Below are experts of layer 6 (counted from 0) of a mixture-of-experts language model. Rows are named gate (a neuron's input weights, with its number), up (a neuron's input weights, with its number) and show model dimensions 448-479. Each number is 128 + 24 x the weight over its row's rms, rounded and kept within 0 to 255.
Before each expert's rows: "gets" lists some tokens that make up at least twice as much of what it gets as of all text. This comes from a sample of Wikipedia text that the model never trained on. Tokens count by the router's weight.

# expert 33
gets: "1", "2", ".", "3", "4", "5"
gate0 [118 162 128 167 136  80 130 159 119 168 133 147 130  79 129  97 110 122 127 107 144 189 127 138 110 125 174 142 111  88 151 119]
up0 [128 141 124 135 140 130 123 132 130 126 172 142 133 145  91  98 150 107 127 147 141 194 105 128 160 140 160 158 115 160 159 103]
gate1 [111 127  88  85 147 138 122 134 144 137 126 117 115  94 136 124  88 106  82 125 139 138 170 150 144  95 108 142 172 122  93 128]
up1 [ 92 128 140 184 114 121  98 133  94  94 105 116 107 185 131 114  98 152 120 110 129 134 153 144 161 127 137 131 126  75 134 102]
gate2 [116 103 123 123 118 116 128 124 145 123 148 137 138 142 158 124 110 146 118 139 166 115 119 130 123 117 126 163 120 114  78 105]
up2 [ 97 109 163  70 160 188 100 144 132 122 120 108 118 153  94 121 166 106  99 125  95 169 103 127 133 109 122 125 126 134 117 124]
gate3 [168 172 171 155 113 106 130 167 186 136 154 114 129  98 112 109  89 131 127 138 141 193 112 165 120 144 120 170 126 117  97 118]
up3 [ 85 114 131 113  85 105 172  94  72 126 120 116 139  94 150 116 137 132 114 106 101 149 122 143 131  96  93 135 145 147 130  73]

# expert 29
gets: "-", "|", " \"", "==", " |", " was"
gate0 [110 148 125 122  76 133 136 157 104 117 108  72 148 154 157 162 109 208 140 111 141 158 149 137 139 130 168 101 143 104 124 171]
up0 [156 111 127 153  93 164  78 145 190 153 145 133 127 146 129 110 142 171 109 101 150 142 179 130 139 114  94 143 153 129 117 161]
gate1 [101 145  98 130 109 115 129 129 112 126 118 131 125 115 117 119 107 126 167 133 132 141 115 113 138 118 151 122 127 143  79 173]
up1 [116 112 138 170 136 111  93 134 144 124 124 149 106 143 123 144 147 117 129 123 131 140 125 150 131 124  82 118 140 105 115 145]
gate2 [143 108 135 153 112 126  92 135 169 162 146 108 158 131 124 174 127 109 137 112 181  92 158 152 138 121 139 136 128 132 128 125]
up2 [147 158 120 164 157 175 144 148 137 166  92 115 110 110 136 129 146 131 150 130 101 144 125 122 145 149  94 135 109 159 120 122]
gate3 [ 79 126 117 160 126 124 174 119  87 142 104 118 128 150 124 143 132 129 114 111 112 109 101 106 122 149 104 122 112  94 148 136]
up3 [108 128  65 110 128 160 107 105 149 113 128  95 119  98 154 156 105 149 104 145 106  69 117 153 103 158 121 113  98 104 143 114]

# expert 25
gets: "er", "s", "man", " \"", " as", " name"
gate0 [ 90 131 175 141 177 125 110 128 155 128 139 142 136 110 170 123 144 162 179 110 115 138  93 117 107 103  97 136 117  89 113 152]
up0 [ 94 118 158 162 151  97 151  93 140  73 104 148 120 105 130 138 111 139  95 128 121  94  86  72 138  84  72 154  87  94 110 143]
gate1 [166 102 112 129 127 120 139  92 127 153 102 155 133 147 117 132 134 152 129 105 110 157 116 132 161  85 138 126 114  88 158 111]
up1 [100 118 147 111 117 131  94 136 118 125 152 119 133 124 102 147 122 169 138 103 139  77  86 133 112 132 150 119 137  71 107 110]
gate2 [127 140 113 127 113 131 110 133  94 144 110  96 117 135 125 144 125 127 120 147 100 118 123 155 156 130 172  98 128  39 156 130]
up2 [118 121  99 126 163 111 100 121 150 149 156 146 118 108  81 151 139 102 179 125 129 133 109 153  96  99 107 106 105  91 145 144]
gate3 [179 152  85 131 132 143 102 127 118 154 138 103 145 151  92 165 111 101 143 143 101 117 143 168 102 127 179 180 103 103 132 170]
up3 [107 126 135 140 185 123 103 149 129 127 143  99 143 122 176 114 133  99  89 158  97 108 166 127 180 162 154 116  89 135 137 113]

# expert 31
gets: " to", " was", " is", " and", " with", " by"
gate0 [170 166 121  83 119  78 190 139 119  72 130 102 135 132 176 138 171  82 155 100 102 127 200 151 128 129 168 153 110 160 126  99]
up0 [116 179  88 165 192 142 133 136 112 130 100 129 142 147 154 104 117 125 141 133 170 178 154 129 147 177 129 150  90 127  99 147]
gate1 [128 152 117 132  97 100 124 141 150 143 142 133 116 149 118 125 152 114  99 132 126 153 101 149 109 182 159 149 100 140 102 115]
up1 [117 123 109 115 153  89 171 171 153  80 144 109 150 101 120 105 126 131 102 150 108 169 141 106 158 156 111  84 116 104 140 112]
gate2 [140 118 161 117 141 135  89 138  84 133 137 156 128 101 145 116 126  91 137 136  79 120 100  82 143 124  99 147 123 181 163 153]
up2 [131 102 150 167 125 142  84 123 125 134 137 134 138 119  86 114  82  75 107 117 103 134 138 127  91 122 129 127 134 111 137 174]
gate3 [159 112 106 132 109  84 119  90 142 132 138 148 111 135 134 129 183 134 126 127 145 154  88 109 123 106 114 157 112 121 105 177]
up3 [129 129 108 120  85  99 140 126 153 168 103 122 112 127 128 125  84 120 123 119 116 144  95 171 176 108 130 205 146  97 109 142]

# expert 34
gets: " the", " a", " The", " his", "The", " an"
gate0 [ 81  76 132 156 149 150 154 185 113 112 120 115 122 156 140 126 129 130 100 122 140 125 137 113 146 130 142 101 136  99  99 145]
up0 [167 131 129 153 108 127  94 172 141  94 131 102 129 118 108 143 113  89 100 116 122 106 136 136 113 121 184 166  93  99 123 122]
gate1 [127 128 126 151 162 148 114 122 154 120 113 115 148 169 123 156 129 122 135 133 119 137  88 133 115 135 149 124 143  66  69 130]
up1 [135 100 187 124 120 137  96 125 157 182 139 146 124 141 111  97 151 134 130 131 131 155  97  98 119 132 123 162 126 131 160 126]
gate2 [ 69 127 120 137 150  81 171 115  89 123 134 156 119 155 104 122 112 133  95 132 137 131 113 144 136 103  97 137 116 123  97 130]
up2 [136 119 119 121 100 130 171 109 136 100  99 108 109 102 120 139 128 133  91 133 153 100 143 147 128  94 103 102 156  81  71 119]
gate3 [123 154 124 198 136  97 116 108 137 119 121 113 110 130 171 152 124 113 102 143  98 144 160 127 119  86  63 160 136 131 144 161]
up3 [120  76 152 117 139 139 114 156 177 170 133 143 122 162  89 128 103 178 109 120 124 106 114 139 117 134 121 165  79  89 141 138]

# expert 55
gets: "-", "==", "|", " =", "===", ":"
gate0 [162 179 136 142 147 153 137 157 126 129 174  75 138 133 102 122 101 186 143 142 155 114 164 116 140 157 136 122 133  77  99 140]
up0 [143 130  96 112  86 136 164 115 157 119 146 122 118 103 158 109 150 120 119 146 120 136 129 176  93  93 191  94 126 133 122 126]
gate1 [125 155 150 123 108 113  94 101 129  89 115 121 113 136 169 109  74 122 153 134 125 172 189  65 129 123 163 138 158 105 109 122]
up1 [156 150 124 154 147 113 115 149 161 145 146 116 143 133 128  64 127 138 145 154 176 148 159 147 140 128  82 137 114 154 175 163]
gate2 [157 148 146  67 151 178  99 107 149 141 127 111 142 119 160 116  83 182 149 143 187 125 159 103 153 108 118 133 163 178 140  92]
up2 [130 157 156 124 143 135 117 104 141 141 151 112 127 123 116 187 105 161 131 118 152 182 199 119 144 105 100 123 161 154 111 124]
gate3 [141 112 143 149 105 109 116 148 108  91 140 138 151 161 113 184  99 117 142 150 109 127 123 147 118  90 116 128 127 127 144  87]
up3 [169 153 132 127 113 116 114 161  95 129 132 124 163 146 128 138 169 148 118 157 133 135 180 175  94 110 132 147 135 174 126  73]

# expert 32
gets: "in", " in", "en", "e", "or", " as"
gate0 [107 133 160 118 155 141 172 155 121 160 113 149 142 120 116 180  97 155 124 113 128 114 102  84 103  94 166 103 139 181  85 114]
up0 [130 127 126 124 114 129 114 102 154 136 127 163 129 100 120  93 149 124 137 108 142 120  98 128  99 111  99  95 144 129 103 166]
gate1 [142 116  72 127 110 103 142 133 171 130 145 149 128 102 120 139 131 121 131 151 172 120 119 126 129 146  92  86 153 203  87 143]
up1 [114 121 109 153 103 109 147 186 108 148 105 143 128 123 130 133 104 117 105 125 116 125 120 131 133 168 125 173 112 169 130 140]
gate2 [110 121 134 102 101 116  84 113 152 113 106 149 129 140 112 130  76 132  98 137  82 129 123 162  93 148 131 171  90 132 149 145]
up2 [168 148 167  93 137 141 129 152 151  91  92 102 118 138 138 102  97 137 113 144  76 170 116 118 146 145 137 167 157 115 114 128]
gate3 [119 138 158 122 162 119 132 145 177 158  92 116 134 107 121 116 147  78 135 148 181 128 174 113 141 133 141 155 154 110 113 151]
up3 [106 156  98 121  91 134  96  87 168 139 117 130 125 107 147 161 136 100 150 137 107 160 169 111 137  98  89 134 116 149  84 131]

# expert 53
gets: "al", "c", " that", "n", "f", "a"
gate0 [104 122 184 149 107 145 105 115  87 131 151 112 145  57 152 130 151 146 112 116 104 123  86  78 133 174 113 121 129 104  78 176]
up0 [136 130 133 142 137  92 120 112 114 148  96 114 128 110  94 189 123 135 124 121 123 113 113  78 152 169 108 130  98 109  77 163]
gate1 [196 132 142 127  93 150 147 104 117 128 114 132 126 121  88 114 111 131 152 124  87 105 122  82  95 112 161  88 111  68 132  93]
up1 [109 138 100 108  93 101 105 154 107 125 146 116 130 128 144 119 171 131 125 136 117 137 115 129 140 121 162 120 134 120 121  48]
gate2 [123 175 131 118 106  71 123 135 139 120 150 123 127 112 113 134 126 171 110 108 133 152 142 183  99 111 186 137 138  97 104  98]
up2 [136 122 135  72 124 151 135 129  74 132 130  98 169 110 124  90 123 130 133 111 149 121 130  98 160 130  91 185 147 145 130 147]
gate3 [129  90 113 110 116 119 132  92 160 134 132 106 126  90  94 174 121 125 129 136  99 116 102 109 105 125 153  87 106 125 111 107]
up3 [152  96 110 105 133 116  76 158 123 194 130 140 154 130 148  68 113 153 143 122 144 130 123 158 160 120 183 201 128 113 128  82]

# expert 30
gets: " and", " to", " with", "–", " by", " he"
gate0 [120 164  95 102  86 136 123 123  82 135 110 133  98 151 133 169 169 110 134 140 144 100 128  92 104 104 148 102 101  71 136 149]
up0 [117 153  93  99 122 114 135 169 149 122 111 167 128 140 128 137 158  91 152 142 179 141 140 128 126 136 117 125 127 129 175 101]
gate1 [103 103 175 188 169 153 141  88 101 152 115 128  98 136  96 109 117 134 144  98 128 141  64 139 162 129 102 174  58 103 103 133]
up1 [150 155 119 112 116 174 129 119 123 158 123 158 120 102  95 100 134 116 133 107  88 100 146 121 155 108 102  73 135 111 113 148]
gate2 [125 155 118 142 137  89 117 127 123 125 121 146 137 147 106 148 141 101 140 126 159 129 177 143 141 132 148 177 129  90 164  73]
up2 [140  97 169 137 108 111 132 125 168 135 138 163 119 141  98 120 142  97 157 129 131 133 130 111  83 126  91 128 137 131 145  96]
gate3 [119 164 147  79 122 114  96 133 142 113 123 128 128 162  54 186 156 120 114 123 146 117 161 110 128 100 180  93 117  98 175 110]
up3 [113 111 126 114 130 129 126  87 109 117 124 107 120 100 155 118 111 119 140 133 121 133 137 128 138 170  98 105 128  98 168  94]

# expert 9
gets: "2", "3", "o", "4", "\"", "1"
gate0 [150 149 106 135 105 151 122 139 136 100 114 116 140 155 158 131 236 146 141 138 135 142 149  94 124 162  86 127 112 141 138 110]
up0 [148 141 172 122 108 131 119 119 160 116 145  97 131 115 120 145 176 108 108 131 166 105 108 158 109 115 170 125 156  91 139 141]
gate1 [138 121 124 128  98 114  96 105 130 112 109 104 118 127 127 170 113 153 122 126 119 185 125 112 172 142  85 119 148 142 137 110]
up1 [126 100  95 164 137  98  80 137 120 132 130  80 134 161 128 107 164 102 142 126 144 140 112  69 136 136 121 100  99 120 164 104]
gate2 [102 127 131 105 148 147 124 111 120 145 159 130 128  74 133 124 134 118 121 124 124 136  96 125 122 122 101 162 152 114 139 212]
up2 [143 107 127  62 109 130 130 122 156 154 162  91 122 178 148  96 129 121 160 100 159 110 110 122 129 150 125 145  98 101 185 109]
gate3 [132 153 126 145 152 152 135 138 168 117 114 149 153 151 133 137 173 120  93 106  51 122 133 116  96 153 106 169 102  85 121 117]
up3 [119 145 126  97 161  88 163 148 166 130 141 152 151 143 114 119 163 159 120 142 133 138 130 128 101 114 125 134  95 132 130 151]

# expert 26
gets: "0", "2", "9", "se", "e", "o"
gate0 [119 141 138 169  78  77 169 120 168  83 129 108 114 139 160 114  89  69 143 115 107 132 158 141 103  97 128 126 136 125 135  97]
up0 [126  83  91 160 130 155 119 105 185 114 130 137 160 187 109 118 124 104 103 118  79 121 148 129  93 139 193 159 102 149 135 182]
gate1 [ 79 138  63 122 127 121 137 121 186 124 131 158 138 111 125 177 124 149 144 118 140 130 101 115 116 170 143 129 144 190  93 144]
up1 [171 189 109 146 140 114 134 169 104 127 127 122 100 120 105 139 136 136  90 127 118 124  75 106 140 134 145 100 151 183 115 162]
gate2 [165 119 156 134 128 135  84  91 125 129 106 198 152 122 120 114 146 101 148 148 150 155 152 125  99 124 179 135 142 122 143 125]
up2 [116 152 198 130  76 117  97 159  78 151 111 146 135 133 124 117 113 154  93 159 126 151 101 149 103 145 112 154  94 160  94 100]
gate3 [127 109 130 204 104 102 129 127 115 110 170  85 141 136 167 152 161 116 127 134 103 134 147 128 150 124 108  99 114 131 144 147]
up3 [106 142  94 107 163 141 100 154 167 135 149 134 132 157 167 172 102 111 153 126 100 122 163 142  87 121 119 155 125 140 120 156]

# expert 17
gets: "9", "0", "8", "7", "4", "5"
gate0 [117 165 161 126 142 163  95  96  83 118 173 129 147 113  95 154 142 121  92 121 127 106 180 101 102 126 159 126 146  77 143 204]
up0 [116 114 110 158 116 105 201 128 178 128 102 136 108 124  99 151 124 143 172 123 130 129 114 148 120 111 155 133 135 164 118 155]
gate1 [134 127  83 121 192 157 155 100 118 116 111 116 136 138 121 128  92 136 179 131  72 142  86 113 138 150  86 147 125  75 117 132]
up1 [ 74 146 119 124 169 138 104 163 160 104 173 141 130 100  93 123 116 130  95 166 118 149 110  91 139 158  93 156  89 141 114 147]
gate2 [ 89 140 140 131 183 134 125 155 123 129 126 108 141 130  96 160 153  88 108 138 139 150 124 124  95 132  90 106 155 175 157 142]
up2 [130 135 128 106 118 121 141 114 185 128 113 133 118  82 138 127  65 144 132 110  73 116 148 121 117 124  81 119 154 116 126 137]
gate3 [158 136 114 145 142 104 108  85 113 131 136 120 147 129  70 114  82 111 100 144 154 130 119 109 109 141 121 137 133 123 114 155]
up3 [134 146 147 139 112 133  79 114 113  98 166 137 138  98  68  94 164 114 127 121 115 123 107 110 103  85 139 106 116 134 149 151]

# expert 49
gets: " the", " of", " a", " The", " an", " A"
gate0 [ 92 133 155 115 131 158  52 162 138 122 142 160 140 108 106 107 150 156 141  94 104 145  36 122 100 122 145 120 121 132 140 118]
up0 [ 90 127 114 146 137 143 144 135 116 122 124 165 126 133 120 100 125 121  98 153 132 182  44  78  85 136 110 138 135  88 118 128]
gate1 [148 105  68  95 144 139 165 115 138 154  90 136 139  96 111  96  91 161 109 107 100 101 107 114  88 145 157 155 112 173 118  99]
up1 [140 136 109 106 136 128 114 140 133 121 111 149 146 118 107 133 146 129 167 109 165 173 161 145 137 124 121 139 148 114 110 116]
gate2 [111 139 119 187 139 171 152 134 185 122 168 155 133 131 128 118 166  94 127 106 143 101 134 138 161 116  93 128 114 154 131 135]
up2 [112 143 135  64 101 146 109 121 131  73 108  85 120 155 101 113 134 166 121 128 142 155 119 127 136 158  99 122 148 115 159 101]
gate3 [146 142 142 136 136 127 165  89 113 119 125 141 147 160 137  89 163 124 122 115 119 129  81 130 137 119  88  99 113 111 113 152]
up3 [156 118 153 132 124 130  51 124 128 125 168  69 123 127 123 113 157 125 155 127 137 133 161 153 100 144 102 129 103  97 115 138]

# expert 44
gets: " for", " of", " as", " to", " on", " by"
gate0 [127 140 133 115 143 161 123 166 149 127 115 117 118 109 130 127 111 148 135 112 151 112 121 162 117 143 152 160 116 128 100 125]
up0 [104 139 105  88 115 118 124 121 121 158 135 112 130 100 131 116 114 113 122  98 119 159 142 109 145 144 162 125 135  69 122 157]
gate1 [145 120 157 111 114 106 127 132  79 125 152 147 155 134 111 125 119 135 103 146 146 112 155  79 127 103 154 157 120 144 109 142]
up1 [144 105 123 137 151 140 129 118 148 134 142 133 151 136 151 132  81 135 131 154 148 149 163  89 143 151 116 174 159 126 118 124]
gate2 [ 80 128 122 101 105 117 120 132 149 138 149 129 135 142  93 161 143 157 140 119 118 123 168 129 106 123  89 108 134 107 125 175]
up2 [159 145  77  91 112 173 107 155 121 116 102 117 125  87 113 136 141 126 134 112 125  93  87 101 137 121 114 116  97 128  82 138]
gate3 [102 127 124 142 136  94 136 141  68 164 131 152 137 130 153 157 138 160 125 127 121 146 100 106  93 125 115 151 114 141 136 104]
up3 [123 142  94 110 128 146 125 111 154 113 152 158 131  94 125 103 149 117 126 116 101 132 142 146 130 122 109 101 128 151  99 176]

# expert 19
gets: "6", "5", "8", "7", "0", "4"
gate0 [113 128 177 133 124 138 120 137 128 126 108 131 144 152 113 112 149  85 130 116 110  96 145 129 118  98 132 142 120  59  91 120]
up0 [121 131 130 119  79 155 116 106 155 104 112 122 126 182 105 172  75  72  71 139 140 130  92 152 115  96 105  95  69  98 120 116]
gate1 [137 140 134  90 140 103 126 100  90 128 144 145 113 119 156 122  88 145 159 109 147 154 129 146 130 139 135 117 128 165 116 154]
up1 [180 133 101 131 123 156 153 117 137 111 174 146  97 102 115 163 142  97 125 148 101  97  96 146 122 174 158 152 102 145 136 109]
gate2 [141 145  90 135 103 184 114 129 117 114 161 160 159  92 149 137 135 127 123 138 142 121 165 149  98 125 196 130 115 154  91 136]
up2 [ 89 127 109 155 113 116  94 106 144 116 112 165 144  91 124 163 128 118 107 101 141 137 179 154 111 114 119 112 136 125 140 117]
gate3 [176 158 124 152 118  71  65 161 103 125 119 131 150 125  97 128 123 133  94 129 118 155 170 171 113 143 116 131 126  87  83 108]
up3 [106 101 149 136 150 130 164 167 113 114 140 142 136 116 144 180 132  90 120 129 124 113 171 113 126 161  98 141 153 130  90 123]

# expert 20
gets: " |", "|", "-", ";", ":", " /"
gate0 [159 148 114  96 137 151 130 139 133 118 130 141 136 174 111 156 140  91 114 120 117 120 121 102 102 149 165  59 154 140 149 139]
up0 [133 145 178  91 152  91 125 143  90 145 108 158 127 153 158 164 112 165  98 141 117 125  79 156 159 157  83 109  95 115 136 111]
gate1 [125 132  87 102 134 175  99 111 142 140 130 128 135 103 106 138 142 113  85  90 140 130  99 102 130 135 111 120 118 113 122 124]
up1 [153 126 134 120 116 161 128 135 141 162 121 134 122 194 137 129 139 141  97 116 100  97 138  77 125  97 130 123 108 126 115 163]
gate2 [139 151 141 103 106 106 165 120 175 127 124 137 124 117 160 149 149 125 153 126 146 135 112  89 138  85 129 113 145 164 182 167]
up2 [125 111 155 130 144  66 138 139 104 101 144 140 117 194 137 169 153 126 103 124 127 136 152 145 146 132 140 139  97 131 121 130]
gate3 [118  77 136 145 142 131 135 114  84 141 145 147 102 105 106 139 128 111 117 150 164  98 184 155 105 141 110 142 148 100 121 172]
up3 [141 122 165 116  74 118 141 101 114 135 118 157 123 115 114 114 152 147 111 121 160  99  66 123 122 113 152 147 172 130 135 161]

# expert 45
gets: " (", "-", "–", " \"", " ", "'"
gate0 [135 119 134 143 113 124 167 145 127 138 157 130 122 158 144 147 121 101 146 116 117 120  91 173 140 112 137  95 106 135 152 124]
up0 [133 145 107  68 143  76 195 133  92 131 134 149 121 107  94 127 126 145 130 110 156 163 111 103 125  87 151 130 119 175 119 117]
gate1 [140 182 122 132 100 167 108 168 141 156 132 148 130 125 142  90 129 130 118 146  58 165 149 109 107 112 120 128 124 130 166 115]
up1 [106 136 155 102  68 178 105 165 138 153 148 103 131 143 148 109 120  96 132 104 106 172 122  98 111 134 136 119 121 154 143 131]
gate2 [150 110 139 133 109 115 152  80 114 114 160 139 152 169 109 240  90 127 112 120 215  67 163 145 129  90 146 111 135 146 151 138]
up2 [146 140 153 130 137 110 149 127 149 115 158 147 158 147 129 163 123  76 123 124 169 119 146  99 135  99 140 120 103 140 161 188]
gate3 [104 115 142 137 161 116 128 125 150 165  95 124 116 116 103 157 170 101 103 111 120 165 115  84 114 124 122 143 138 122 103 121]
up3 [104 131 130 115  94 146 157 149  98 150 155 128 126 126 143 127  93 143 148 125 115 110 113 136 155 143 156 133 134 193 137 116]

# expert 46
gets: "1", "0", "ing", "ation", "ion", "ment"
gate0 [136 100 127 118  88 162 142  87  99 159 143 122 162 139 139  80 126 126 129 142 108 119  80 118 135 160 139 156  99  78 131 169]
up0 [167 138 160 110 119 169 134 201 124 124 156 161 137 130 123 134 105 132 135 138 155 129 173 120 120 110 106 111 130 135 150 103]
gate1 [134 109 115 111 170 157 161 113 138 165 123 128 132 124 154  65 127 133 135 152  87 122 116  72 117 119 136 141 148  95 154 135]
up1 [105 146 128  92 102 150 135 134 101 109 122 112 136 149 102 137 132 188 120 127 128 144 134 139 137  72 158  99 109 121 122  95]
gate2 [106 139 109 123 147 128 160 115  96 196 110 130 140 148 136 120 165 100 174 128 123 116 105  83 138 116 134 117 102 125 110 136]
up2 [152 153 116 102 100 151 101 110  70 142 141 146 123 143 174 122  54 147 150 129 147 180 139 124 137 120 161 151 140  94 168 151]
gate3 [115 122 145  95 136 142 125  99 132 136 153 124 137 117 151 140 132  98 117 127 123 141 117 105 155 132  84 168 114 110 176  99]
up3 [150 114 153 137 132  97 188 131 139 120 107 169 105 152  99 122 139 129 137 130 140 129 111 127 113  92 153 137 134 137 111 151]

# expert 58
gets: "s", "es", "S", "ers", "is", "as"
gate0 [134 131 130 102 142 106 152 148 114 119 145 130 124 148 110 115 151 116 149 114 106 153 135 119 150  94  99 138 103 122  90 142]
up0 [ 82 127  89 114 115 156 113 134 112 140 129 100 124 102 117 138 134 161 110 116  93  80 151 118 125 123 141 123 123 148 132 168]
gate1 [113 119 168 122 117 107 139 141  85 134 117 133 106 124  70 119 176 123 131 150 169 138 103 125 135 107 109 159 121  72 135 119]
up1 [161 134 177  93 127 118 120 104 127 161  61 124 125 119 155  94 177 159 147 148 137 127 150 127 108 111  99 118 123 162  83 130]
gate2 [131 148 125 105 123 151  97 142 144 127 118 135 133 127 135 137 118 136 151 146 123 124  95 131 114 147 124 135 145 134 141 129]
up2 [150 116 159 148 146  98 145 124  88 115 135 150 129 106 132 139 146 126 119 131 117 114 185 115 157  82 117 127  98 135 143 121]
gate3 [137  98 136 157 151 151 111 146  77 159 123 120 140 140 146 141 235  80 150 113 122 118  96 126 110 119 124 126  96 143 139 121]
up3 [116 151 143 147 101 131 181 135 153 106 131 121 141  89  94 122  76 177 129 149 120 162 159 111 131 146 131 135 154 125 131 134]

# expert 2
gets: "7", " and", "–", "co", "8", "ul"
gate0 [145 113 158 110 133  98 129 143 127 115 153 152 149 148 119 145 160 126  94 110 136 185 117 109 132 108 129 132 112 116 122 144]
up0 [160 147 154 145 145 122 130 124 164 146 155 154 131  88 103 156 150 113 136 145 125 171 155 156 134 117 108 168 115  65 111  78]
gate1 [ 96 159 115  98 148 178 103 140 136 117 115 154 128 127 144 109 101 131 142 110 133 142 126 147 126 143 176 120  95  96 121 129]
up1 [112 119 189 163  94 107 123 109 164 169 100 127 116 124 122  96 108 148 145 111 138 136 108 152  95 142 153 141 178 129 137 101]
gate2 [124 131 150 116  85 172 147 109 158 109 162 108 153 127 158 132 114 148 138 110 112  68 118 151 131 113 114 132 153  70 177 174]
up2 [137 126 129 166 178 161 132 170 130 126 169 132 146 115 133 117  90 128 109 150 164 108 117 160 110  97 160  90 147 118 129 137]
gate3 [137 114 139  99 108 132 102 122 158 105 118  86 117 150  77  91 120  99  86 113 160 139 124 156  89 102 109 140 113  96 115 128]
up3 [185 141 104 160 115 129 128 161 138 128 141 147 114 163  79 127 100 108 106 132 114 130 110 136 133 114  83 120 124  94 143 103]

# expert 18
gets: "2", "3", " and", "4", " two", " one"
gate0 [172 132 105  97 139 108 143 122  92 105 176 139 148 103 105 133 115 158 135 150 140  97  82  84 151 112 169 186 139 101 131 108]
up0 [109 138 158  86 152 130 132 113 104 128 139  85 132 133 106 125 156 122 162 111  96 123 110 168  90 133 102  90  99 151 159 100]
gate1 [122 105 117 100 121 190 115 138  84 119 138 113 145 140 142 100 125 121 107 147 158 158 129 135  95 121 139 146 141 149 181  85]
up1 [ 99  83 128 132 129 103 109  79 125 120 130 133  98 130 138  95  87 141 163 118  82 119 114 112 112 180 138 175 157 148 123 159]
gate2 [ 96 105  77 135 141 113 105  79 168 133  78 107 124 154 153 160 110 167  96 130 117 129 130 157 123 172  84 122 130 105 115 167]
up2 [207 151  73 113  96 148 167 118 136 100 146 141 102 137 100 103 142 119 148 160 111 107 149 150 135 106 102 144 124 113 130 127]
gate3 [113 133 146 150 113 124  87  85 137  97  91 147 149 156 110 135 150 169 110 127  87 163 103  74 124 135 115 160 130 155 131 154]
up3 [134 135 136 131 106 148 151 111 146 170 144 139 111  93 146 104  87 144  64 151 116 139 154 138 112 131 103  97 113 119 149 111]